Experts of a small language model.
Size: 12 layers, 32.7M parameters.
Training: a variant of Muon for the experts, 10329 steps.
Below are experts of layer 9 (counted from 0) of a mixture-of-experts language model. Rows are named router (the router's row for the expert), gate (a neuron's input weights, with its number), up (a neuron's input weights, with its number), down (a neuron's output weights, with its number) and show model dimensions 0-159. Each number is 500 + 50 x the weight over its row's rms, rounded and kept within 0 to 999. Numbers have three digits each.
Before each expert's rows: "mostly gets" lists some tokens that are sent to it at least half of the time; "comes before" lists some tokens at least twice as common just after its tokens as in all text. This comes from a sample of Wikipedia text that the model never trained on. Tokens count by the router's weight.

# expert 20
mostly gets: " they", " who", " They", " There", " he", " she"
comes before: " was", " is", " were", " are", " had", " has"
router:424492431484487487526481470428479419370454493480407513449544434499441540472485470514496547457476558559592478576521473486513450476427440485534492463563485450522538491546347530533446622482553484522471588559390575543509452525461450566504549522569601411512499548556482472476485453490478443499478538535587415524505514507505457529461427490604501567562507506559574496559414554478459541512460515427545526431498443423519452441525565582477589507558519448540571549499474447530474529542501493
gate1:473439472433633469511517493410451482512542564522461528461538521466497504501459540482448510516457539525511526571479560569548466537554523511511475422503504491536520496467515508565467456450540559552487561358474510452494509544453564512476454531567533554472506417521382562505473557460596544449509553522447466517431481473456499467527453589493514524471518581414458496513493508503457520514456525530387609463467503516650396477540473410520411544467425480533646571556487503481487419512464614
up1:412533507502429538528539478511443558461470522507498444476504480578478522462470496421518452518493455525468542495486478506440458488449523565501470509480502522445477561507570557506480447513490565523457480509465510505452486430474577482486431472635500506482450496498526480425456501420484527515439421516544448495474435515630517454479460492514614448446440517395567590451483506479456455580502487616543496465509593444519568553503457486411518495427725589456524504402539539501440491450460407
down1:493495564466478557467416413479413425488534494521513486501487549646579435410596522472522496530526524451437478502453646532488478462518464442509533512440553535557494586523542470528563511502451523481441521505519522514480461460539570447480373520551520536484431455446464569629511545516449518520453462466443435520496439471528484552503528532525556466544479404456536514582567487471520524521569400525517631506493514553523399471538413567517450395493496465536570547464437494493538504481417458

# expert 7
mostly gets: " Preceded", " Order:", " Kingdom:", " Prime", " Succeeded", " Best"
comes before: "-", " •", " by:", " Born:", " Country:", " Website:"
router:445550565481563525422490504507538533528517387497502496555471551503585508488456531524547483536538457435478528400547400435593495544473541573505458532490542551495485538444554524509388655499523578532466568548505494462547476502503482491494509533500468449488569561522382555459590487546486531529504510465506524480493435522525549428575589530510447492586435474539436443497489455562492593551493420554551466501434517419440428600462545527440613487479516508467567458491555585466532579584487469
gate4:472533543487538503530438395465503580494516468412423566519550547601482484504495493505538497444549525572519419321553514391432409550510514491499374390500481469467509528479592454516506547475466506509466559406538562511476448440436547532492526572536514486555453523446470457545542484422472455490542420483439472584411449566552510567522497491569565535470537511448450590493508454434514513472505533463436425479498485516498584430449505471481599536533540440480430508424552526508462493448509485
up4:441557526532447479450583487459526533384539576467494542574592497506457507384534537525523585446537510607457480409526501491533490517553505508510452445440472484490472484541544468474556539543397515495509530479443539541564424475475501497425531565522529549501553532546537444442490529500596488428547573511536409457543458573522462522448423505517505562629592469533438404465457439439502529496508559478541537445558494453403501476523561468459536596448469565577480471415565432507468468544533407
down4:600465437496536574544484558559522563468548454573400467527415501524490535482427576540402513431484417470466485555563480523519603489530500495466559516466499408378472470473460567554480467514475555385415520542482432550440450455596482512544555468554471478461506539472509533601622524492493603468410420550466500493429472578485493481479472485486509495536512497504562490513534456484484540428548450534552483605522554479545536483478503506516526574521505534443446451526438543525438436448392585

# expert 27
mostly gets: "idae", "ensis", " You\"", "berg", " Creek", ")\""
comes before: "\n", " =", " (", " is", ",", " –"
router:491486485470542484489482583538504500459476518460466474465548415501498480472490537497500450499450474628461468605542447579424488445473401493534486521525462591487501477569393539528459613597504483544499558511542549535491483533413541475454488534561441479525507469465464416603547528456541489506490575543506503438528527554441402534507460448456544522583435556539501484456412535478412492456544494426584462512529420499495443509517607486405562444543524437402463542573606486476524505593536411
gate1:524409563558492539594461463524458538563459494481511473439536559488530507463457500490578474479567549462494553461522534457470531494564474545470557546420538501478547465507593429531502480419523573608520464448487589482437590495372472495512550486421425576470561508495550549516494559533558527414485401410469539501431460538559504442513513568448564470481556457413372471469479576475475441524532375468558514546552455541499483521417565514458423439441486503491523535502567479500522609506458471
up1:472499463497610504486531532507573481510422414434485540474386578453496535490448508525547579523453434505545494570503510515451444535501405480524531452559557509465532419530499553513601488442431441394461491405487574495513410555580440573532453465453445440465563584533561433456470521473496408582524464585500461428489470452458535479527536472597474484451509530496518495595409533540552411539492526508515478542475498557550551524541482495409531409505462539566555572549493458538457459486583442
down1:502544463432521595472534550543491530501479622456568544566440393382502415507458433497431518501523473605435466466438446468527512448502479497501456524510486506483520430526497561563422550504428450496501499493501448522397435602606522494554506468483548479492448526446495487543589464504501539474472565484414476508482544457482428480570566560500459503502492488572541543526500494547538435510565443429576438478425468544449591533458498454549574530533636436574502467456457454446494547543558602

# expert 6
mostly gets: "),", "a,", "y,", "o,", "ing,", "i,"
comes before: " and", " which", " but", " who", " a", " including"
router:544479468434467443515555584588484559446475425511520517494391478463523518404479478496486465421568535532487561465502368475381445495556540531493541448542502521549549448427506471496553546490514548537516568503502554353419562484504564452495450520543535533469517501538486332451412470618578417474469503505498543637487569513501481464509474498440567486606453537508488446529480492566441486478493472532522503439512519551474530453572440508478493436439543439482445504458505434492449486514441469
gate0:442486493509475468583432559473518517574576542456516501502516567460538498449468424579433500462574563601557530566492618509529482473489534473499579601458490518601540525475567498559527559514468515454456533449485561474483454574570474504500505517492450508494547572458459438538426511420532493513411439531537565473510475429516461541552479500510551454471569456573584537453497444514395430453555408393478501541522508582505410550529502446455477545499548541562630484445546562568485573426529530
up0:509498564379506496558516491458447540532582489504493538589457429605465454535401421375529445511632466429484514480531416538575529545543495549473439470617476483461557488467487522485518489509509526485497504470464491462487575441482525583486492506530555540480466424485579546474591532563468476523475537493524563448484432543585538474505519492559410508482486520463437534517533461513606541587389522585502501400557521460531588497470516560536516487512494451531461459545404551471527427577405471
down0:503523526485522434526578499499522516440535420517459549396523406501440489526498570452459434411493463594578464460492514518487479455514493429561463609509559419571422495482486541512484539533464560431464481537407381497457514494488632493413485474435467560536505521494530436406552478403557566554512587462435440467475488487488494561485550479445514486491595449496527497644600563492568492561495530531455407438481496547490503507509541525466526508411480535583572501500556573503500486497539549

# expert 28
mostly gets: " Country:", " New", " North", " County,", " School,", " South"
comes before: " the", " York", " New", " United", " South", " States"
router:463509450457459530546435590560534596396496576510524502460488504516502496419403448426525503569473601550480523526483480429521455415553419546514489441488539568489434499456590497485500525512474609539474451504612537410376549473528538429558515541569589542503592484517553506405435504506509455456553444473482570576541549503541444466518465567451482525498480510401497421587534576497549439466440462491526435544499491547494566535503431507494525531474509502500582489423457485488410430500549500
gate0:533515451497473501538578450528464455506489430558545492428499553560496476456547489485447550483479501507475455501473483450587511554523401470432576533552504501533575474493506434426418496493483462490415531505588541458404457437588519611515548508579507532456465472487451533449504589497469470544475469608487459486530473437420455605551601422547485524521533574466533568584427530556540459456475557432473545505446526433564407476446583469480581511490560541462577432442429556589485491522510418
up0:522541481429467527440571478433492524512510499534491498505455529389495510551473521454490601535559587450510574548518549526423461426444478469527494447515520529603475472521505506498563476420530548482556430481474382517484545495413497508469491562461400421456536548571495481503517564496409447458547400540465526504528567476448505510452542473449599469455496545572567456448544515541533470496683523498398508543514548539467589523541556571514490460488515428499505529510459381592544417454449528
down0:480495398508531544492465469510488477508547482509651585445491493448516521489446438474450546493589558563532529495427443367538513418402569524502450488531530504535442457488536497575473533488543499492511603454568461461573465467514442444486537508505537548601513538527552488549480550523561517555492478558419434424509469567530600452483453484527480522527379507457533502506548517568570533478454465494485541479447462475549525449535531565469434592477402561378524427431465376521477529450540519

# expert 17
mostly gets: "\n", " life==", " career==", " ==", " ===", "\n\n"
comes before: "|", "-", "\n", "The", "==", "In"
router:614501561481500469441538475541520414514459399624569544531529600526483520437534529442484456486509483512465492506501437502465520466543444514548463527446517555520413438492474518514443483506521482499514395518447528544408445601567489503495452399569518479521482554556437538489574540550477491484398513476528461537494390494542460539520450535541465534525561540465413452384421420527513473542498527581595473489448442516587511444404468538481452526385535529439425445530539560551564495469512434
gate14:547593434584461558506417569516462506454505515544577512461469439428559545514422492477615529481516544530495499465516491528573511540436513539500490442473454481478520416503574488602546502414652516452469523510444456474383452477588424500560484589473563519530489456422517420525531522476503532560495461507451489561495459544419432445465617465488465489594501442469570545513566487507473539412482451501503534511516518460620498453546403536516530534480520419490437490490518492530557480521612440
up14:481498510437539613576422569477499460629484490474523384506467525511551540478528467464572501455476486466522517522523469403665495504488471539496578427524491444498473478495576413518577430529548583567566488508445516556481482516572378451541493521469542479458531522481522511536406466498503561571465532555405427525487526514446485550542510474447390540559545521519486506494475557498479546549555433552477551559489482426468490604489541462399554521467491455418521520583453486536460452564588519
down14:500469498454554509485396391419504597393437467554485513575550515459568488445524538549517451466522572498416461520464537456571463522518519572459529525514443410493466469476517407489548425478420464537512535480526502522520570486537509454439507458512513479465448585529586527478547603426505530594474562539440591611436448570495534519494553576559502406572428532471528487512592493589471552528470429542485534510463485516483443527498443488433562494493471486540423412534457450508538535528540382

# expert 0
mostly gets: " −", " JPL", " 0", " 0–0", " %", " "
comes before: " |", "8", "5", "4", "6", "9"
router:555487545515545475455443565529460431546501514524421502338513484532475457550614530398482517432505519478422411505484458515495556561466503522511495565476466471517551465515514503540559513577469455455472455590499518569454508543474608506443517475424478507503473405531517504498556537523537627522482507531565482592555415498557350545553460578549514551399472512412551501451510479534421444496549460537443539568541546543467531502565486429501433407454465553481521597488491489481492537472569463
gate0:504477490516467434516510513476570489576475461459562432534543510522452521472448484467531394585584450525491567540483477478424520577479461529630489469560469455435521567469500502466492449491513437493497421603548538543544508534542450499531573550561472511405564499522562566475572459504497538523487518463439577423543512549501534476532503504402439569459560494414548492534532496496450487433526510410594438427520509566480561483488395471510555480501508473471563604519669466586580482452573465
up0:417417436434465472558462507546468484499452501446504509453493503535537465567510489439482536455530451424569446465566451456389529572479530528470507419497566550513513450515441549518486622634443504493557570483482486460500453451413546574421557594527530478512537517493489502439562568494487479494513476530456531415461485408442542431486528494467478514517511493430535536534411544546500408457451487566533536512570373572514558562457605474445376512520508606482453420464457522535507512562512496
down0:474543545488536558531446465545517499424476377517526508475386494519516474481523521449513384507489560519521422546415510486492464529471547419480499541393541523570500424556556503502525505498582435461565556433513550537547511486435535500532586460505481482458488486479570569567531515543558591513464568438482437481536551489512562519459474477449470477521486596484499496487454477519537473628541416582424568460557537456445454472440543464598478439563401431473371473546589593465449499543466503

# expert 26
mostly gets: "==See", "Personal", " MPC", "Scientific", "Population", " Binomial"
comes before: ":", "s:", " of", "er:", " name:", " code:"
router:448499519573522570506556487424594424591465495467443440568533436433539416518474568568554515410478453490483444508454522523587443585511529535442470490503574547469530529483548541405426510547541524538486616534526445518580512467470449509489460472456413518560536502467482494497638450502457573510441376503542564343514523586477584481509481487532463436543496383532513464488588447484516481512506474449553529496494486457449440565538601502441562523538446478470537466527463474496503520484517482
gate9:555438575390442502499499539480433474459512450520565479414430581529512512457424575590449480441542508513482474516519465510487530610505561471560444542600493556441489490517402564436477557470571566413550426376580442459454611563420440524438525491419504531570480458512500521464509527487595504496473475448487546524538514521488532473524435493503510559513533476539465480422559456560443484460532495471499535538435430529574485424460502615508493431524524402509502447545494484509482606571461518
up9:436612503562483450510450453566494570529505533519405515476575516579476557524534437493477545470434485478647480470459560557495535460537481508465585483437411440488515428510533459494570437502401512591449544465471494514601509476468432466512556415508477459386492458531469528516582521462442487551484435501510566516526536605435472574519494461514421456474488558509454455571538584409577523495532434552550473492526606546483458591467548481489516520423585556444480570452456530466521528485539473
down9:469477563532546547557542531490502501601478538463508407483501491503480416470464574520526426507380442516508508499459400476420409473433512466556528544557456486515466532559552574473453445498485469510476517532450508542470458574547511503552493535494522506447573494545475487480577433539587570594395488523556605482454481457482435567497505523517554519505491483405483445438525486396393514402510478399475506480493513424524470610555577541488651477530551437478443603492509528470507567535505505

# expert 36
mostly gets: " 199", " (19", " (18", " (200", " (199", " 197"
comes before: " |", "1", "5", "7", "8", "4"
router:528603509499506530459538537549411561572508471486448539400509410521382420479607595473496513466558442461425432515409516392497479561533484451429495511515449568455520453448504538508555407463498449405507477509547495487468475459436557545521434515380508473531480378454491445536587522481567525477534519558572555554464510529501398521512485537470471535493468531549517554486530579511400407553571456472524478577525506505526468509507602449472464478554546584445476522494496499530502557548536437
gate0:526473551492490545434483453473456528482526466536539459419507439452528470413470583420358459472480558516471503494456396545404539535549522473474442592518500411439527520519531495456467513577491545512511421549489479480442655489455505459586590471544457496442458479539580425485478518537443542531511566518507544428525578379517546615480510455505537503541493506494474542547491467425554441537584511502544554495489482381562481390473454519481512476501495475512544566546549532394443482429536472
up0:517573443525528454494449496500421480424390541509586462456571512471516484467509513564447460503514508492494612561488508401514528434392470585519440494464446468461452488482472480566523421477563468468588442459507489605508510495514478486486473571477541504437449519398458515466549421420414529555499461625521531530450539516473428454490539495583421387510520462571504483461439571378459425451535534397524562513419501523597524453519490538457496488510516560575490565532563504494483496464462446
down0:471587474486493551523434457454530583499424532492580437483412420433538457487514449439532610517541561505486576484559495473596514462464547622567572512479604512497438495502560535467521535459489498563417466464509502459591441510563526436458428535475534540441482420534496501478592477479497461435527483482603455525511470522516436543536578447468501482484443561473482506555417527464476512459569486515594546452481569447510507542559554536528446357543476424569520443389436531513525475498436458

# expert 18
mostly gets: " they", " children", "ions", " members", "ctions", " games"
comes before: " of", " and", " in", " to", " for", " were"
router:424507443455497431524576476434473439483531518436496448497522384504478528493518512524498559492493499630609560519538485518444582577504438440513551507471493408499594562606419560506477551462573432502453620535403500534524510581486507517579544547481524381523445446522446568570439495483493456453486567504429515478460564438476498553430453482506470544598551465469519596519489499539474551440473486476483498425482483453531373480575528523470521493555456469534529428488522516471560496536513599
gate1:472541523467484369452565497542528537542580461462530556590449436505452445505673504501447563506535486499492507557448441523518570433450438518495412450456497497483497417508521572572568452441439515402458510484442542526370410487524549542502468510431532475425410496453488537522455459454436526510472515491516566565536506377512455406404537532534449566514468543524506568462485489507486521578510484497527493535505466585464530495468560508556368509484553424554507463524561531449527426522512511
up1:495578553588535565472504566492453492446510512569462458343526493513455481470382583504501440482563544494572470435497567468531455615562571431493600489523448473494424517518546446394463559504550572503523507522537532471591456526479465477524488492536546510526568530551438503456483533577544506446614520530491472511450540508413411507544467476513467499597531445406480465503500504561466543443515532482565466550532469353539459439587512496504602511483462500476517558497439510399493517520559506
down1:545512618550392453465536472514501557522543452576441471442467517448471505489422484552560434479477519485538414478454498555476488584470572461489524524465513502527562513469489460428484487515509499500451493418435533498625496499519491520424510579539606449527527571458546388435541550517464567549466561457456523470481482442500471483588574591477530581383538499431427578550497472477403498458490531494484499531529482392617535404567556477603553490464518492499575420557455499473463497481478522

# expert 38
mostly gets: " when", " by", " via", " When", " until", " at"
comes before: " the", " a", " his", " an", " well", " her"
router:464509562495437536568502497606533518405458446544592461587541535569551502562407468462457383520517531549503495518481481463463575534603472601534579401568547529472521509438510489497451575549488533488571523514612537445502497501538469476495544480510545523402490545526532598472460545584461498576442499423626565558474517479524461485568532526438531447440505453557458451485512522586558514456498493520527464510583587583547508477494396488525571498486522601509522454446484555508535496573521513
gate1:430450494526574521461473527479504549409573587509438573487554476485574615467506436505545493554484489510430494441505554518434639567487531481495475480592523559512475560556503542569471474447455510456512497568540541469515563415556536420517495481541515503486460564514431445505620558485373428569513536482467491464482471479489552477439582546543466420497445503567528618511517544489562504537416483493415529581464487463508387580423550480555495458523543511506446529381475493450512532486447522
up1:490463552473447513496462506568530516457462470410504481409541542539534556470464435499503468593457553487485458442571512503452405562487469512562503451597525475489439518432526496496439626524545541455495515423478560467673549531508503503515515494493547468515499509501528599501548481433545573471478506544542512443485527458587548398585578491581396582515470473502493469493552421471569593454450570460481457482474508440531432487540453508523589457444404574577568423462482421485468505479554518
down1:529510452529543482528597521551510556579482453525468453451414464508512438345484581514508449483494429497550495520484494608439537522475536418509576560375533571475524434610458502467612447408485514555531446491513391533427465544512510421517488518485499422485527458484503451528479508541569455489455448478413545442483534515556507581467523415490549517534576549519527550572433531433419451517512475509532541483498456547541525552506607488428512459503522496634418480420538526515474526543487488

# expert 4
mostly gets: ").", "er.", "\".", "ed.", "s.", "ing."
comes before: "\n", " The", " In", " It", " -", " He"
router:564548453515514464543456520506573564508520463472575492402534473491557522567543499513422507500457512449384563507539508460417508546370517496541490467521386494515516446475472513533486520545505540553444526505461588499424402580476569492425474605505458498503539509534409511472516524584399474563403463541513526627557511553451549537512535463467484547538442574479454443624486416457492428540530504506417460462549465523488465420546590552466432449434512576498512488501475565454465511458453546
gate1:493446447597498578437533515418524531556586556491530579574435472485421486510466554507471543536600529539432464552448580488547453421464539438486481544519574516542452533388536461491476468541486424451545602565512479503448546513457560516520480615457503496518523577561524564521425572554513423408482521453413506496490500428433557514489512448486537534559546496507548408515424459486463461497501503483462492578411489547542494482496498423557461649540436562562516507533494527426421474429486499
up1:488424510512462501401545447546485434439465508548394537532505534443487492532466554474526448454471581519571468444464568416528423498474506495514503520516464504546444562476498608447502519470408439449445508535511528632457473503482601553602538494513564545525534587552516457516466466420575396454478574487518461548598545423495476517517413536515462499498454534562529400607421541581546505548455558519549448513503490508460495427540481470490603564552469494584546417523467439507467513436462490
down1:552573477459519531497530522597516483513462619562512490479611488503529489553479411522451454459455484424408497492544406487469460440409469469471513561500449489559486445490570475533503429488586517432498532518504464442520453479403450532377465521543535436505497507465443615472520491472456378478513494573498436484577514524504514544515541560436544464567520502419439559456537468368551503501550473529488610428531470534501519486557565523499463519471593502541656511543497543527573435525487508

# expert 5
mostly gets: " Mc", " SC", " SU", " IN", " O'", "CA"
comes before: "C", "O", "D", "S", "L", "M"
router:469460519483588539530554434558570393432550459521498478475488509503382501401578524523534407471570401494448551519483441501514467561488419509403580490530418480442434439583483474489506421535479540580493480458507552536442511449524541560458468513421493522487432463537478517457553527461440525544518476513501498503501442500458443535480527517534541462425503507546444510426406497467546406548523665520505468495483503508469519488506571558430452482424559471474482444541510666524556513427552431
gate13:505482406537573514474556530607451434564393479533497480592418501492509443594525566519425439535452479493492547427500466471460455504516396548417556514498453532622461543471525498483533500486597518531471505599480413504560459449396430541544488495466470458530453516475531454431475519395558496529488449590450460492474586524472509536460522464548514480475509476444499566499554539502534503473664443530528457562473362498472520518609490526507528454485420506451574494548490463461548502534542489
up13:449383474485567528499476507444509542404625608564464487526442522451468502455577438441570450545532486454543537547560498506547539449589508473544535476483497483545546501451447447482478494511425480456504490529554500528429560509464459547481524567547536528496463475549464401486607433529441457460453590566537504484508496541527435499452495472503457562610472472578498384486505427515606535481415515499386422450552440516464536524417520414426505507587527554492486540453459555532535468574557548
down13:502560424519554477459522511543420623491492505493535507581504464596476521493591502428515487499606513498503464431451465481466473429508500480473488557461553452485475511490498519453448544448502526472532697506403505541502494545420534430480482477536534527595471487426444537556443529474495404548490370445491455404504505595565534490590509492541439527523560506460388533595481446426552521539541446467564479528514496526493521533462495511383519529528486406464591545500529555523478512463431539

# expert 39
mostly gets: " ==", " ===", " also==", "s==", "\".", "ation."
comes before: "\n", " The", " He", " In", " It", " She"
router:623514480511472472487481511546561520486551569603541472445567407425519599511595445496496462552514527526461470510527426513500473495497451476592505506456489503543425410538506457464486406490541444473471456471496594479487563521517544439440466460561388415470496525503465463538581558537481491445475410544535420591551545479482552536472463493453483512555510483428410550497561373449476489533597559494459495490495418553537479416545548518566398500498495583467537550528530468382578483520538503
gate1:540478511550507523570527572495500467462504460555551519499550558432529502551529491473578571528414480501461418516494496467471541493415521536664465506549488492456591547596453523534512518569442536380518606461431507472412496503633498513564496555498481543527604441439492462597546461483491545519511536574467462532464522559479508458527518520479471476595499519481545525492531546512565428396494526534527493529501444524492422516562534453441579454407531543401452433423479537479471585445524598
up1:533473422548563483420567452432445628471560486466474461475526431558522523555524512480427501519565487481512535524475446651493505473519430479455568508508526421547506557529554482564512475519458433494437526593525485514517487492475390486456611497464475532501474445508526495532459507482518402406486578490498494467468514423465480529476553503531494517441559469531501465539448468369514452516570588466521512607591466559439585586552437498494539588601524506458505552535505408493489453513490371
down1:591523534531525499430526437540486552483494514445443443499571479421541613484519457493435540564470499607491542500391505621472506539513376501436580413576567415487495596506491483544499468482437492475460444526529439416489429397465412446495490457327525497494475540441524530550457465559508490523552508510495534553510531473455473539490491512530454512467551502574576548479466440447461463509519580492534465465547460518558545500579478451562469518613459526512491499475543519612458557476553463

# expert 37
mostly gets: " development", " contract", " relationship", " event", " war", " construction"
comes before: " of", ".", " in", " and", ",", "s."
router:376429420528506480484461448467476468529546493470418548488463479457487608578466474481445519454424522591632521549548465482479561463496439483468510532537474510550539537535515499490500476449541431457422561467425414524469465526580424505484433443521619430484405518494452572563461496513469425414543572554440462403494573539477584523430461508538507505481459558429506605466537553452442489541560536521507477415474484482497452568518574558487533493507431447505523487524478524489515442574606569
gate1:540499479457488525609536589528560573475451546432493518448464555456508487448442526526467499507466491520417504561562580480513516561450508515624480490498519424575518459492486537487472600520443512551576461465584542505526549460392532571576550475532431726476512478432524494552564487479559557593588515509495466500518606536506455523398499436476535597517543508441433494507513460469453506551584482551450527454471516490479519489548459505511493524561528459505526515561537490517567556445582440
up1:492521499510470460539536529525382472383573363535434516439524549550534477502570513535509521452523374455567464553440539387479494484469537494554633527477432570504479441515433510389448489516528581440464541538551508480529566557494430461492522540528507580572465411520453485546501466527447451501542541468491590482466523593556524518531413476454493525503508567514466441441413455612561475468600480417498543484550508468534475510506493497554451479479493544506567487522557543489539629513499494
down1:466488475522448411558414521512476489355497519497406516424583535495517634393474377496512527494561487467447509491506493473464484470574396580539475556554490462499501590538496510498479512489459557540439543464485502453391529571471399509508478480555434571541569544534431521503557535509548408400468553465511520456421472523518463457525483523524422482563522573573501483529631483575510486495482512504559461506488523488538493498445553496432508488519478475532440563536565474437629579556472488

# expert 24
mostly gets: " FW", " Candidate", " JPL", " MPC", " MF", " Spacewatch"
comes before: " |", ")", " (", " ·", " hold", " JPL"
router:467498493512528540485436552495403508531490484489384472453558551457529499489528477518514460484434427560460447508533414543434596551483444563438513548489473470472542537552469440422585536472551515533495555554450555561544506521458524530519506529607464487489472452509413576544606510431604549422464522564471421489526423498409398474490488537577525484422523527572532580476483444462492450495489449538442551493486484500463506645556426558404539374491479533444579558461463476541468512496519451
gate0:492557495538451477508535484567518498519570577474519461531573480514504461590489479582497491526465466548532499514497470555528461568502483422475518615483478418585504516610526598413423541467557581460469530546557399406585545605526537502459512588487526492546515542539537435639573529515501510482477523585532468532509515437478498452504507462514577431512538437461463517467369486366436522490497510474586428482479447564453448484511497495453508387515493533447568551438474553573468504485487464
up0:558479485580528573494470515495502527511437471437412556502506489464556572377488445498517528522397492524480438513518518599554537479493473584477533512532560514487529401495518499455485498484566487473591477576441458476429398510561510503497570471547388478529467578441476562483485428520435487507458458560537495548462473524523423586551533474468498488457479372546468494460475453530485550515540382500520531489473487507489582528524465541557444490412523457646477464512494578513614451501402631
down0:506545456565526454555482395564523526496488562540487457456504443499501554587504548593568559435439492495588556433520446461516427436536552529494570439582425472543510386485472558574498489552560568546441551463468564491635517472459518489573523506530518460484398557459502462467449462458464452468464499418424472509417541532475540515469514588590436552460539510622519419520478478404522497486534486444539446473518504476518486593586528577454511461473454553547464465503448511415483431454479484

# expert 13
mostly gets: " well", " considered", " much", " said", " According", " able"
comes before: " to", " as", " by", " in", " that", " with"
router:432471487532434542488431545479583499449463507497516500558496512554530428582449514519463526492506484464561477531461511510393488497496436484492427522513584505545535604370526481521472549497560466462497577419505436489443495611474420525503371489552528484539526545539531333528489464478518450406532595565394431484442417479484468454535498510426470490554582519500538526506505575495443549466442470513455426438498500496571479485493516530526505523560536557637545529384444496514505539529462558
gate0:432460516510530527533523522416413476520516445381519447454574574483414455464463468502519417437400389541529474487429431498475437500473557496483504535571527429462518540434520478481444489482593554388555432506458512554563522553467545461503483554655474541452544425413507581511504511489518523544480485523559405459588490469436452504484549480499432529527540512520442532493517513467579500508525451502422528475522520566589523461546436478476412507462555521623618545521462535574492538483486494
up0:483487412495531499481498452512530526522498534546402471399559534543487526504512552528533490534462341508444519534436507483464483468551569458485480561396506462516524486397462443522552505540473567447479523465522453508572501472500498595471419459577533545459449513444541446575489517464605471555578510506435425536508434519460417525490540503519508453580489592511506489408572571418507424601574451513469590544513444553508578498447416523497472453420447462502509466444484531585396537508470596
down0:465514481514527483353524489458505512496559586510576518555512628485398478460577506490456505586511506455556501442545502501455543495509328482476417488576520539418462522482435443468446423463438488573503540540449509535476442521556446523519488523593482566558509466508541577570559502525513554463541476426455423525543590503556428487520460455379462515557452485545543570474511527577461427502519509579466529422463417471525449459465537503458469469485509541502616488520531529510429437530542567

# expert 25
mostly gets: "|", " 0;", " Released:", " L;", " 18;", " Party:"
comes before: " ", " 0", " 1", " 2", " 3", " —"
router:544534411527520508484460524576424563468519462519555536457479627539510469480557464507472474501471535514403508479517445470487489505516485527446413485541491487628527485444473562448528589536485627451544567475521572480402514469573578464551514453538435496473513512553433534380577493535540503520350470503453574560581516518518408503536557551425500491455503515481453422528519440564546477484459476499529497422460453504429567596464442526530481454455515580412522494531508543576434439474446445
gate0:500451475574450414581506424525482509472456500543433443437455548584511478442561577528446442538522504454561463502484523474489462528671447500624380452567521501523506463458553592575522526543434543442488526594508475399473467454532547465469431427625494451503476517535484429509495512484585528538592473505522563481523453582508464470497511512491513500437503438490488588397496506479431429552498544475514423505507460502530541526439446532507435529530503566492418452430503542530595544513549533
up0:593462486566487513469460512343426530491554493467481508448454478525532469489458520405507510568501471429504578574524487415465612479467548384439622570586506574485453424577561525438450485462486452487491473499540484433501536551480488409455534522433508477488491509390471586467509506467521551495400523540390481506535534457562428537485606420505495534510491454500520500504486528424467536447471526467484526450532463524515561520483543510584387473477452559492506574445533544529446487495422405
down0:544457540456426470416488436537510558500582502546439493486456500478580456554507527504539459552480494464591496510487493467446536471419422484553533474514508569616364409498566543666547508536573462490443546525473597561494476488481476355470509415517434531457516507395545468492546493510525638488515547439496443464551487478447464526473526503580515478508456535514480475514360493447497531468505542563485528493607465481479569471433475455494477527528462531555508492500472526524525442625511501

# expert 8
mostly gets: " took", " gave", " won", " received", " went", " get"
comes before: " the", " a", " to", " his", " her", " their"
router:334489521570451494589434450539587504463421522474571458538550533575535552564438561507417493498467447533554439547538446510538510485560464481513426448512597418522496569416543427501540504497449551431531490434523549484531557516509455477426514467508601436465480542515550490515497458437446481505510571465559503503402456555506445467561470512432513528477501517511469541479489572536432572463427487508518486406552504513593497593538379489497554493480519585611531472436488451473522457590547538
gate0:524495548506512516484458475548575531524546523423532607506474569525478505528606564515471525473504567486477572563519482585596532477535503580466493543548562572515457411618492524552578543503501551461452505577513499482418503464482430408483489630536527517545456532633517469510484418582500494535555490515454573538477550459533541564541499441561510469444501523513539476416552482501590556580480624556485471474524537425536560403557468603500492501518424496520503453459458501486458423463547419
up0:412413459487510494532489454476541407477556527535473527562549465437487449548489517519520468498468547540452497465438562484413437536559570559574521588493603425429559523558543481580514495509471537431459546491487435532541429525426526492530513564566469503515516489531477513477489597482575405514447484517444479590495489496475482400572524604447622549466486498536506567532427505501614483577477630486438509517513449395565462430390518539506487514488520528508562476454447442494424472444479545
down0:569481583463507499519507484482496492490508597499450483559482510441469439578475476573440500408552405511451497468452575507559449563507562484460524424454518492470556501534517506595514494394421524547510526486482566550545456594407379462486481471449569428457574515490464476454513522536475473538502468473513492466522539504434465542448584503402581385534541488528540458495491571517471511436544383625537509474545505543398495510416583501579618471567492458530520500481515545436516487437574533